{"hidden_size": 448, "d_expert": 224, "d_shared_expert": 256, "hidden_act": "swiglu", "init_std_router": 0.0284, "lr_router": 0.000707, "learning_rate": 0.00241, "batch_tokens": 131072, "max_steps": 9224}
Below are experts of layer 9 (counted from 0) of a mixture-of-experts language model. Rows are named router (the router's row for the expert), gate (a neuron's input weights, with its number), up (a neuron's input weights, with its number) and show model dimensions 112-223. Each number is 128 + 32 x the weight over its row's rms, rounded and kept within 0 to 255.
After each expert's rows: "comes after" lists some tokens at least twice as common just before its tokens as in all text. This comes from a sample of Wikipedia text that the model never trained on. Tokens count by the router's weight.

# expert 21
router [167 127  99 101 120  98 151 145 134 165 147 156 136 116 131  86  97 110 149 140 158 104  96 128 115  83 121 101 130 149 136 104 148 127 108 149  81 129 104 123 112 110 117 140 137 100 117 131  75 137  75 115 204 133  64  81  73 133 127 113 196 131 109 137 173  96 110 101 128 104 151 117 170 120  88  78 162 122  93  67 160 127 139 106 142 112 123  70 144 172 184 137 104 121 186  57 115 117 128 189 103 128 104  82  88 156  91 134 128 122 145  52]
gate0 [203 155 122  52 138  58 167 150 138 122 183 117 183 137 123  76  90 144  96 113 102 195 137 172 149  50 166 110 196 177 154  82 114 167 162 164 135 133 131 134  99  81 147 104 106 117 133 160 111 146 125 120 111  98  92 129 132 124 155 119  88 104 136 135 159 170 123 158 125  99  54 113 168 149 107  83 158 145 145  75 153 154 168 137 158 112 138 129  97 145  92  88 160 130 116  97 134  90 173 141 102 107  94  91 191 126 139 136 169 161 137 166]
up0 [182  60  41  62 128  74  60  78 106 116 105 132 106 152 134 115  94 148 139 153 153 153 126 158 142  91 111 125 155 209 133 128 160 177 130 111  71 128 169 180 154 136 147 138 114 116 118 119 117 122 136  61 145 104 171 158  83  99 168 147 108 135 172  89 136  97 154 141  90 130  60 125 144  78 165 125 133 116  70 111 136 110  70 144  81  70  76 164  65 130 100 144 116 131 131 111  78  80 125 104 111 192 141 126 138 174  83 100 115 168 111 105]
gate1 [128 206 141  81 115  51 122 126 204 118 152 133 101 114  93 136  87 124 105 138 162 112 169 141 158 107  89 149 102 129 106 105 128 122 115 139 172 136 113 140 144 129 184 153 160 126  94 112 128  77 129 130 118 101  56 139 128 118 168 142 120 152  96 136 174 136 145 102 122 121 125 171 127 141 113  88 132 136 198 151 116 151 123 133 133  95 134 116 170 118 162  94 167 128 143 111 105 193  82  91 151 164 157  97  63 143 143 152  99 102 119 122]
up1 [134 149 135 148 121  97 146 173 145 131  74  99 127 122 115 112 145 141 115 126 199  98 146 130 122  76 190 163 169 137 175  96 121 200 115  93  89 146 143 110 127 188 124 119 131 195 140 134 131 156 142 157 140 133 153 157 120 128 138 104 156 123 115 121 104 120 114 126  74 113  96 123 153 131 167 134 117 139  78 116 123 135 210 106 141 218 147 148  94 192 152 163 134 159 122 157 104 120 180  56 131  76 157 132 130 113 140 180 146 102  87 112]
gate2 [106 104 146  84 175 147 127 199  92  86 144 129  92 100 195 128 146 110 127 124 135 120  89 109 165 160  83 150 152 107 153 201  76 119 139 124  66 104  97  98  90 161 123 144 193 108  94 168 115 138  70 180  57 145  51 104 118  59  85 159 119  88 133 151 113 182 105 113 143  69  99  86 174  96  89 131 153  71 138 170 130  97  82 118 113 179  82 112 110 166 125 132 155 129 188 124 140 194  80 122 146  96 139 114  73  86 157  92 120 135 145 118]
up2 [110  82 149 207 156  95  97  93 146 120 144 154 155 153 108 109  74 123 156 139  78 134 115 124 155 129 143 139 136 104 122 107 163 129  92  98 116 144 139 119 137 111 109 118 172 175 122 154 163 144 140 158 132 122 154 204 153 123 114  72 137 151 112 107 116 118  94 165  82 149  74 122 131 164 194 126 143 150 100 217 147 167 101 120 122 111 129 177 142 119  95 120 119 188 165 157 104 140 126  88  93 110  99 148 154 127 132 107 167 130 115 165]
gate3 [118 107 125 122 120 120  99 109 114 129  93 143  86 114 100  98 107 151 106 115 106 143 150 104 116  96 136 164 126 133 130 138 122 125 154 189  85 133  73 130 151 187 102 116 167 111 167 116 169 105 155 109 115 125 159 126 131 147 156 143  76 179 114 136 182 122 143 132 165 153 124 156 136 157 134 226 124 107 159  45 158  89 136  68 187 194 140 151 186 161 152 176 108 111 100 157 145  89 106 132 136 103 103  99 123 103 185  47  67 129 159 115]
up3 [149 117 131  73 123 121 106 123 133 110 116 106 143 146 172 130  84 138 186 155  89  82 167 103 112 149 154  89 143 139 120 105 104 108  86 117 107 126  79  79 124 110 178 119  78 132  90 177  89  97 154 103  99  93  63 175 122  94  75 167 130  94 130 101  67 138 225  97 149  72 165 115 162 106 100  63 122 142 113 184 113 130 103 126 141  89  67 137 103 107 109 142 109 106 122 110  87 130 140 176 123 179 197  93 131 147 141 154  79 167 123 173]
comes after: " a", " the", " an", " his", " on", "'s"

# expert 10
router [140  74  57 113 120 158 141 101 189 176 126 147 149 166 150 126  75 130 128  40 128 146 136 122 151 157  98 148 201 135 172 164 126  98 111 107 142 165 162 160 118 102 111 124 109 172  76 125 146 165 132 128 152 152  67 166 129 114 105 118 153 130 155 151 146 105 107  61 125  95  44  92 182  96  60 161 113 132  83 168  74 123 189 178 102 109 157 183 130 140 128 104 126 116 162 104 112 180 143  63 111  96 168 149 136 105 120 124 168  93  66 150]
gate0 [162  99 129 124 100 118 144 107 166 149 114 108 145 141 124 142 117 126 125 141 122 163 132 134 155 167 118 147  87 140 123 164 147 168 125 161 192  99 126 123  97 153 116 113  92 112 129  93  77  70 168 151 117 115 133 177 206 164 142 110 145  84 117  94 166 117 106 122 114 181 142  91  56 163  81 226 105 185 102 144 109 178 130  99 158 136 171 116 211 101 176  80 102 219 163 159 180 122  98  82  80  98 113 172  95 139  66  97  79 110  73 146]
up0 [ 89 149 150 152 178 156  91 115 101 105 141 124  94 116 131  70 159  56 134 152 133 131 135 188 105 109 168 113 128  86 100 113 124 120 104 179 118 107 120  69 134 102 157 126 146 108 114  90 148 144 105 120 116 102 112  79  53 120 141 156 103 130 140 136  54 107 131 152  90 101 189 197 201 129 140  82 148  65 116  79 173 140 131 147  98  98  86 116 107 111 122 138 149 140 133 103 112 114 186 214  99 146 170 109 121 108 192 146 162 158 160 127]
gate1 [122  79 164 124 161 118 115 146 113 103 129  72 140 127 117 130 123 104 121  53 149 104  98  58 128  94 139 136 156 146 109 105 100  85  98 114 159 134  83 124 122 128 108 138 108 141 127 123 126  69 202 116 159 115 108 144 120  81  72  98 132 125 135 110 140 121  52 120 108 141 170 113  76 143 140 121 137 113  41 181 131 122 132 131 112 163 171 161 145 132 118 113 196 117 183 118 118 164 142 104 100 115  93  73 108 111  83 154 131  73 150 164]
up1 [150 164  76 126  65 114  49  50 141 143  84 151 138 139 150 100 133 159 116 172 145 137 135 140 105  60 131 112 136 112 130 173 144 113 123 129 139 173 176 107 139  97 142 115 107 134 130 157 104 151 101 161 153 128 146 106  86 131 131 120 152 110 133 128  97 134 155 145 113  78 105 130 165  99 100 152 166 115 126 157 108  74 154 103  86 137  87 111  86  73 111 109 118 150 153 172 140 145 137 128 122  76 141 122 153  84 144 135 207 141 145 108]
gate2 [117 136 199 139 173 112  74 120 126 141 152 163 102 109 105 108 161 162 118  76 113 115 104 141 177 106 133 116 100 135 149 164 160 180 156 134 153 141  51 126  59 145 146 151 109 157 128 117  81  96  89 156 100 134  83 151 103 149  72 126 113 141 117 103 127 164 137 185 116 175 104 151 100 201 154  75 120 166 145 166 127 120 153 124 166 143 108 148 143  85  67 177 115 104 142 104 206 147  73  99 129 106  95 127  71 122  91 187 140 156 117  59]
up2 [118 122 158 159 172 162 100 110 107 124 185 180 130 137 176 117 148 102 139 113 108 151 177 122 188 155 115 119  93 117 112 120 133 198 159 166 156 111 116 137  72 159 163 161 124 136  56  79 125 125  91 139 139 102  89 150 104 151  77 124 106 155 147 159 139 144 139 168  67 156 127 132  79 198 161  70 168 117 147 119 162 117 149 181 153 102  61 167 169 156  40 128 112 145 120 129 206 120 113 152 130  99 183 115  96 127 175 163 106 180 108  66]
gate3 [ 64 145 109 115  91 124 119 165 145  79  60 103 136 166 157 129 100  72 125 157 167 101 123 172  95 100  74 164 144 119 118 133 108 159 217 103 145 137 120 145  77 165  93 158 150 119 189 133 109 109 114 114 178 115 136 147 165 199 123 135  91 125  70 157 140 165 140 123 192 122   8 174 112 140 113 135 123 165  89 153 128 123 127 134  94 173 109 141 122 175 124 139 154 175  90 129 100  86 161 156 155 129 123 123 110  49 105 102 117 132 139  82]
up3 [155 106 150  93  72 123 160 122 148 155 130 121 148 133 166 159 146  35 172 181 118 150 102 157  88  77 131 141 113 153 149 154 108  58 169 105 141  71 139 121  65 148 127  88  98  99 156  92 141 165  25 172  73 123 176 142  83 205 109  89 111 134 156 121 112  83 109  99 137 134 141 149 195 111  74 113 138 129  63 105 127 107 168 113 119 150 116 114  91 109 157 129 168 112  85 117 102 135 156 104 169 139 177 139 156 123 128 131 167 126  99 114]
comes after: "\n", " =", "|", ".", "==", " =="

# expert 11
router [145 115 128 127 121 124 133  88 112 102  81 140  56  99  81 134  82 162 139 176 152 138 105  96 101  85 141 123 121 145 131 155 130 139 150 129 164 106 140  83 152 134 138 120 152 124 169 183  99 146 121 190 134 117  83 179 163  87  74  93 163 109 117 180  84 102 135 116 200 134 178  88 153 135 123 118 113 171 149 132 133 140 185  91 111 156 155 142 140 113  96 151 158  70 188 139  66 127 124 123 149 113 137 120 120  78 145 184 136 111 134  77]
gate0 [130 145 148 128 194 158 120 140 108 166 181 131 150 154 168  54 136 145 106 106 161  69 157  84  84 127 125 120 103 140 117 133 165 128 128  99 112 105 120 117 126  91 129 165 126 125 100  89 164  91 190 154  99 129 150 140 144 167 138 133 167 107 131 175 119 153  86 131 132 134 140  71 117 122 141 136 141 156  99 108 138 165  87 164 160 146  50 173 151 153  57 107 104 159  89 130 141 131 109 140  98 127  97 101 110 130 142 141 100 111 126 107]
up0 [100 129  90  78 115 209  86  81 187 160 129 148 104 180 120  99 121 111 168 106 140 118 152 101 138 139 135 109 133 123 142 118 214  90 116 133 149 185 140 122 135  80  47 127 148 189 143 154 123 218 111  96 161 155  66 121 114 177  58 130 107  57  87 150 136 160 113 137 207 126 103 154 174  85 136 114 130 124 133  81 155 123 150 127 134 128 178 185 125 120 101  77 114  67 117 109 113 101 152 110 152  91  89 127 228 100 143 105 138 136  91  91]
gate1 [153 132 127  69 103 129  96 137 120 106 165 121  82 139 104 127 153 104 120 118 124  94 146  48 161 130 158 138 101 163 129  97 130 148  90  53 105 139 120 146 111 168 141 117 135 112  97 141 158 138  73 162 150 128 148 153 114 101  94 195 129 216 170 106 160 152 105 117 170 142  96  63 138 120 113 144 121 145 129 142 133  76 158  79 135  92 111 137  55 128 214 113  97 112  96 105 119 140 152 151 115  97 144 138  84  86 137 144 127 148  92 129]
up1 [127 113 123 147 150 183 143 165 110 150 172 113 105 122  60 145 121 156 148 174 104 190 101 221  96 147 120 118 139 102 113 123 177  96 182 164 114  86 135 119 146 125  77 126  70  89 121 117 121 160 125 107 129 102 184  92 137 149 138 188 109 120  64 151 100 111 157  93  85 173 142 163 136 158  73 146 114 161 115 131  91 148 146 195  60 172  48 130 183 157  97 137 121  96 186 118 152  90 106 113 135 123  91 140 142 159  93 118 156 168 129 172]
gate2 [135 111 158 132  87 104 134 133 103 196  98 166 104 107  86  75 101 138 104  79  54 140 138 195  98 167 149 128  81  98 154 161 102 133 123  71 140 129  97  97  92 156 114 124 106 145 167 128 148 129 134 115 164 126 108 135 138 117 107 104 136 110 144 145 132 175 167 164 157 117 151  98  98  88 135 151 109 121 111  99  60 172 106 106 178 137 173 129 138 165 108 146 163 111 148 159 122 168 115 124  99 115 153  31 119 129 127 193 116 118 118 126]
up2 [111 211 135 243 129  67 147  94 125 132  81 110 128 111 128  97 125 132 138 134  97 163  92 161  71 192 139 117 112 120 128 155 111 125 139 139  85 158 118 153 136 124 110 108 133 206 126 168  38 108 144 137 162 100 155 117 137 189 135 123 109 143  89 138 131  93 120 135 194 160 209 100 140  86  86 118 123 153 150 110  73 141 158  98 115 124 120 130 144 108 114  93  92 124 154 192 103  98  71 117 150 113 183 156 158  95 141 157 186 181 175 121]
gate3 [ 89 168 117 149 144 134 155 153 128 153 145 154 114 161 160  81  94 155 153 142 175 116  93  89 130 114 168 148 156 141 183 127 106 152 126 130 124 131  98 126  91 130 123 114 119 139 120  89 131 160 140 160  87 131  48 143 143 146 116 117 111 130  65 135 134 178 121 200 132 139  92 174 187 103 141 152 139 121 119 124  96 157 211 167 125 158 160 173 153 177 117  82 152 149 145 104 105 150 172 138 155 145 123  88 181 124 166 222 184 127 151  96]
up3 [129 161 132 162 124 156 140  56 113 114 114 148 153 205 137  78 155  85 136 138  81 141 147  91 152 174 128 112 159 160  75 175  96  82  52 154  84 105 167 108  96 122 100 133 103 100 118  98 161 139 137 110  99 162 168 101  70 157 139 174 143 136 114 152 177  95 106 109 104 112 136  77  86 112 153 138 124 167 105 103 142 122 111 146  93 106 109 182  76 103 155 107 145 116 115  90 138  53 110 110 152 128 140 140 174 175  87  49  35 137 122 119]
comes after: " |", "|", " The", ";", " L;", "3"

# expert 14
router [168 129 119 164 143 129 172 166 161  90 102 114 139  58 139  85  99 163 133  73 154 121 113 182  39 146 107 147 146 137 134 124  99 104  98 139  72  84 163  94  98 161 142 122  84 103 120  85 157 109 180 140 105 165 133 201 136 137  60 101  69 139 122 118 178 147 164 115 110 148 100 174 174 198 113 139  92 134  83 120  73 181  97 128 181 128 101 196 175 191 119 142 164 105 124 176  75 186 120 142 139 163 131  89 137 117 150 209 110 119 191  75]
gate0 [164 154 160 112 137 172 130 154 128 188 109 142 107 119 105  78 124 108 141 122 125 143 169  78 131  93 137 147 163 193 126 146 113 107 115 156 120 103 198 174 107 133 155 161 141 123  85 130 166 144 125 184 131 162 126 107 112  89  89 134 128 171 156 106 101 101  82  84 152 105 142 128 138 119 138 130 196 167 133 150 143 160 120 130  93 106 128 121  80 140 162 102 134 123 160  88 140 149 242 115 141  93 120 125 163  86 129 160  58 108 105 141]
up0 [154  83 151 142 110 110 110 123  74 128 108 104 122 143 103 128 110 109 142 124 115 122  83 122  99 129 156 121  39  86 142 160 107 133 143 144 144 107 105 126  80 152 113 164 135 167 157 162 133 128  90 133 175 164 185  83 141 126 142 176  88 178 163  76  81 141  74  86 126  93 141 123 108  97  91  69 153 162  57 122 104 203 144 122 111 104 145  95 103 138 108 144  88 160 107 107 169  78 179 109 112  96 183  81 159 133 128 149 123 140 105 195]
gate1 [176 113 145 149 143  98 106 139 128 154 139 151 105 112 184 168 142 135 121 114 115 169  73 123 140 134 175 158 138 140 116 132 145 167 100 132 140 101 151 202 133 132 135  84 120 136 125  90 136  88 132 225 113 119 107 164  92 102  78 111 155 152 142 134 169 164 103 131 207 138 100 150 133 167 124 134 147  79 163  96  42 132 122 163 124 148  84 170  79 183 162 198 138 153 101 193 160 154 167 124  53 112 166 135 116 121  95  89  99 143 142  95]
up1 [144  97 175 165 149 133 142 195 130 119 148 160 116 114 103 153 175 113 172 110 174  87 138 116 109 115 137  94 188 148 176 109 134  85 123 170 131 125  97  41 136 135 166 143 148 188 137 187 114 156  86 144 110 124 128 128 117 151 149 170 150 122 168  99  56  72 156 121 116 139 140 202  91 137 226 107  93 113 154 170 113 146  95 174 172 101 131 166 126 144  89 107 162 131 144  97  59 201 103  52 106 112  86 121 128 101 194 150 117 151 144  88]
gate2 [ 78 100 156  99 117 117 154 151 149 135 144 145 157 137 132 117 126  83 165 139 116 152 104 189 145 100 125 131 152 134 108 107 103 116 116  94  82 150 157 163 131 183 117 111 115  93 189 174 195  72 118 131 136 141 142 155 118 133 143 183  70 171 101 124 132  70 187 152 108  84 143 117 107 144  51 139 158 126 164  97  89 110 137  82  58  57 105 195  83 165 127 152  80 140 149 180  61 123 138 133  55 102 115 128 102 106 110  86 104 138  68 127]
up2 [103  57 140 138 114 132 179  77 159  99 154 137 108 123 151  86 133  96 124 105  90  95 149 134 107 173 104 126 169 173 149 110  92 152 172 108 147 115 121  62 162 141  89 106 119 139 133  57 138 123 177 111 115 152 131 154 141 102  95 108 153 121 120 129  76 166 147 155 119  84 107 142 143  81 191 121 120 137 137 117 141 114 124 147 128 110 115 123 179 135  91  99 124 155 122  93 149 120  96  34 110 129 133  71 111 139 121 107 174  87 119 135]
gate3 [134  69 146 105 159 122 140  96 123 104 106 242 150 169 115 107 134 140 163 105 122 156 158 152 147  60  54 155 149 153 161 141 105  75  75 141 105 143 132 100 125 144 100 158 180  85  62 131  92 107  66 147 121 147 102  94 110 132 119 126 171  98 167  99 149 124 168 147 147 118 119 108 135 140  97 170 169 163 188 135  94 119 123 114 121 160 140 148 135 125 131 121 160 107 129 133 130 133  73 121 133 109 153 121 172 120 104 136  89 180 174  94]
up3 [112 117 108 130 145 136 162 164  93 100 113 150 164 148 138 136  62  90 143 135 120 135 168 106 158 116 103  55  79 134 147 152 146 152 221 115 141 160 163  74 110 144 158  65 127 164  82 113  98 113 133 105 147 149  64 115 173 104 139 119 121  47  95 127  89 124 149  66 113 123 131 103 115 114 145  64 111 115 115 157  77 114 148 159 102 134 152 100 143 163 102 192 138 116  95  85 129 117 145 142 170 145 139 160 131 110 145 110 116 134  86  91]
comes after: "\n", " |", "-", "|", " ", " at"

# expert 5
router [164 125 158 148 159  97 131 211 137 101 123 119  48   0  98 113 126 163 141 129 198 133 105 103  16 120 175 164 168 155 112  71 142  71 105 136 183 163  73  83 168 104 112 115 114 104 173 140  88 154 164 114 139 130 128 138 200  95 121  84 162 152 112  76  88 100  98 132 184 124  95 103 161 147 139 112 119  55 162 162 195 144 151 106 146 143  90  89  88 191  65 139 149  65  98  67 130 118  85 127 150 121 155 139 146 106  85 179 117  69 146  84]
gate0 [136 187 133 133 154 154  93 139 127 111 101 140  97 161 163 124 147 102 118  88 155 137  99 166 170 110 114 173 160  59 183 100 112 147 154 165 105 138  99 168 168  86 100 132 126 146 105  89 112 122 148 111 145 188 102 120 124 144  79 105 101 180  90 134 103 134  78 153 140 103 148 115 125  90 138 110 103 123 141 124 152 163  93 132 151  81 130 154 116  82 107 106 104 132 122 151 189 102 131 130 131 144  94 128 178 116 170 185 113 143 138 146]
up0 [137 152 116 145 163 147 150 139 135 147 203  78 122 146 178 157 141 118 105 120 107  83 103 136 153 150 143 129 103 115 149 143 155 124 150 145 120 151  76 134  88 145 175  97 160  84 146 135 115 119 139 193 115 162 148 147 115 102 164 105  91 182 196 137 137 118 124 148 151 150 147 120 120 176 108 117 105 169 160 105  38  76  77 115  66 115 104  92 128  89  96  90  79  78 101 202 132 123 123 158 191 134 107 121 186 153  95 109 200 141 119 111]
gate1 [132 120  91  87 126  53  92 176  97 102 102 144 166  67 128 131  73 158 130 105 127 130 133 113 113 119 127 118 112 111 103 126  49  62 174  97 138 137 154  84 122  52 110 108 108  69 135 110 144 146 145  70 112 106 163 121 168 177 152 120 151 122 156  49  62 129 136  96 125 131  93 150 112 120  99 187  92 146  86 139 118 132  51 160 130 140 134 151  92 117 153 101 124 196 229 151 106  75 176 115 190 174 161 145  61 114 128  71 127 103 104 127]
up1 [157  94 125 138 144  96 167 136 118  25  91 103 137  53 125 124 111 187 131 114 123 121 109 140  92 129 104  80  86  83 160 117 103 104 146 125 120 144 148  88 100  73 117 139 139  88 148 126 170 126 128  93 120 102 147 126 188 139  82  98 145 137 195  85 102  98 152 139 154 115 127 100 150 139  99 133  56 125  62  88 121 108  51 167  46 115 160 122 111 137 151  85 192 180 128 181 142 176 139 145 130 163 121 173 100 155  95 101 142 124 104 121]
gate2 [141 156 124 104 171 151 114  77 157 137 190 169  92 101 143 155 131 116 153 105 113  96  75 196 137 132 110 137 107 109 117 163 162 122 119 108 128  89 118 114 118 107 150 131 186 149 133 106 171 108 137 164 124 127 163 147 130 130 131 128 126 183 201 149 128 100 136 143 115 170 153  84 145 127 103 114  43 163 136 155 107  76  66 127 109 108  79 190 143  64 163 139  82 217  93 177 151 130 161 156 110 130  35  92 124 110 144 123 135 147 135 147]
up2 [115 103 124  82 152 136 121  83 137 148 179 112 120 117 115 161 114 192 162 128 138 168 107 116 132  69 121  84 117 102 101 115 103 118 109 173 144 164  94 129 191 141  55  76 152 117  92  99 131 112 110 177 117 136 158 159 149 159  61 130 150 143 113 184 133 125 124  80 188 155 126 121 146 157 172 116 106 145 149 153 125 111 138 152 121  81 113 204 133  66 149 155 140 146  87 132 113 199 126 130 148 148 112  98 111  83 123  68 116 118 123 123]
gate3 [128 159 116 172  60 218 106 131 156 127 105 113 111 131 102 181 124 176 160 165  77 104 130 111 135 144 101 149 135 114  84 153  58  90 109 162 100 184 139 154 119 199  63 130 170 181 169 103 121  74  79 157  72 152  89  93  93  92 129 120 189 131 152 188 114 107 121 108 188 109 130 148 143  73 167 138 180 172  88  47 105  93 122  97 156 165 192 139 166 127 174 130  75 168 102 120 206 121 213 135 117 127 136 174 141  75 139 170 155 103 162 149]
up3 [186  96 145  73 119  42 129  91  68 134 187 139 167 137 173  30 107 105 130  91 160 134  65 122 172 143 137 176 123 163 138 180 183 143  92  99 142 103 124  87 135  47 104 126  84 112 151 121 213 101 114  52 184 123  91 159 141 158 141 153 115 105  88  83 125  88 149 135  77 115  83 137 101 121 138 127 124 116 158 163 146 122 141 130  82  73 153  94  93 104 121 131 161 129 165 134  82 116  88 150  97  96 121 112 106 121 119  93  52 131 138 180]
comes after: " |", " ", " 0", " 1", "|", " 2"

# expert 17
router [126  84 163 123 170 112 176  58 125  89 147 158 174 156 100 111 137 123 130 100 146  89 136 132 189 155 101 160 106  66 111 111 100 125 164 131 160 124 156 120 132 127 159 114 144 174 160 116 113 122 122  72  98 161 112 175 115 139  59 176 121  97 141 130 127 145 144 165  94 102 114 125 137  95 190 121 155 144 128 146 134 207  91 147 188 122 222 176  84  86  79 105 145 141  62 158 122 176 143 108 110 122  79 131 172 105 107 129 170 160 108 122]
gate0 [166 160 110  84 154  80 131 117 171 106  91 143 132 131 123 134  75 150 176 158  98 100 150 128 138  72 135 201 138 137  91  70 124 134  81 135 172 135 168 139 163 133 182 201 172 122 102 107  42 162 111 124  84 150 176 103 115 119 169 120  47 123 102 126  96 188  79  69  85  89 118  90 155 144  94 172 215 192 134 143 143 178  90 113 139 116 147 181 116 127 177 104 100 120 161  62 154 157  97 137 108 118  96 123 113 185 105 110 174 104 141 153]
up0 [142  98 147 140  93 155 140 174 157 126 106 118 152 145 155 129 118 148  83 129  80 159 163 148 135 189 137 153  88 171 164 160 177  43 102 149 132  91 107 138 139 170  95  96  66 139 133 165 153 128 171 119 124 123 153 131 124 135 134  64 150 107 111 154 161  84 153  99 144 127 176 175 140 124 109  97  68  53 175  77  86  98 142  65  67 117 123 111  94 108 104 149  98 150 142 132  89  56 127 127 112  85 128 116 159  70 111 218 115  69 121  91]
gate1 [160  98 139 116 166 138 112 157 122 125 130  92  87 120 152 175 163 117 150 146 148 162 158 158 132 106 144 131 104 131 159 132 156 124 159 142 110 176 111 124 149 109 161 136 164 100  91  88  89 128 162 130  83  85 123  71 152  92 159 110  77 168 113 138 177 160 221 133 138 156 128  93 183  61 129  93 167 148 127 138 138 141 176  67 129 146  99 107 139 121  89 114 114 106  93 121  76 156 128  99  86  79 130 125 173 126 150 162  95 114 154  72]
up1 [ 58 215 141 159 167 109 184 109 220 149  91 138 127 105 112 168 131 142 186 127 117 142 157 110 118 122 122 142 162 145 104 141 135 140 110 198 129  92 123 116 144 119 149 100 166 160 149 111 165 107  91 120 106 116 177 139 100 155 212 137 124  94 105 132 135 123 112 140  91 182 143 138 166 146 170 125 148 140 157  90 133 109  95 118 150 161 110 146 137  66 143 111  79  76 135 109 146 118 102 114 165 158 118  89 108 153 100 173 116  89 130 151]
gate2 [136 162 131 115  99 111 135 141 128 156 213 127 162  74  99 147  75 149  91 171 123 119 109 132  69 148 113 147 101 149 126 172 155 108 151 121 142 178  77 160  83  57 131 137  76 150 132  92  96 112 140 173 157  23 196 110 121  76 149 142 107 117 180 146 155 154 162 137  97 149 106 153 109 144 138 116 158 140 201 160  99 129 134 147 131 146 110  85  74 111 123 118  53 133  79  74 142 105 108  92 154 120 137 160 124  79 137 140  89 169 143 155]
up2 [ 94 111 127 160 157 155 124 124  90 135  68 164 100 162 142  96 164  95 143  56  93 141 114 120 180  83 114 122 136 148 137  94  51 159  95 131 102  61 167 105 178 178 171 153 162  67 107 167 171 197 112  75  81 166  86 142 114 170 149  97 168 155  69 110 123 116  64 119 163 118 163 120 151 108 126 139 111 105  67  77 175 174 124 108 122  84 130 151 171 174 142 163 189 142 149 177 110 128 125 124  92 133 101  83 148 175 122 113 139 103 120 130]
gate3 [112 148 148 166 159 155 110 126  71 156 159 118 105 125 117 112  96 164 119  71 129 136 173 138 173 131 100 170 101 113 110 133 126 126  58 144 150 146 105 159 146  83 168 114  74  62 156  92  64 153 137 178 107 106 116 145  26  79 169 158 151 167 143 120 159 168 137  98  85 129 133 178 122 159 104  84 114 167 146 127 143 174 135 114 157 113 150 148 139 135  92 138 144  97 133 151  80  51 116  83 115 156 140 160 133 172 154 116 105 123 148 160]
up3 [ 79 113 126 176 128 159 116 157 165 159 132 154 151 123 107 100 153 163 157 101 165 135 176 148  88  77 128 149 101 141 157 124 170 151  95 160  90 115 130 142 121 154 179 110 113 139 104  91 111 101 128 205 107 119 158  84  94 104 135 180 115 197 113 133 144 180 139  98 115 138 159 128  86 104 141  86 108  84 118  69 118 131 146 157 178  45 111 159 117 133 179 115 151 113 151  95 111  94 164 131 161  70 139 118 177 187 140 145 116 138  95 162]
comes after: " the", " The", "|", ":", " on", " at"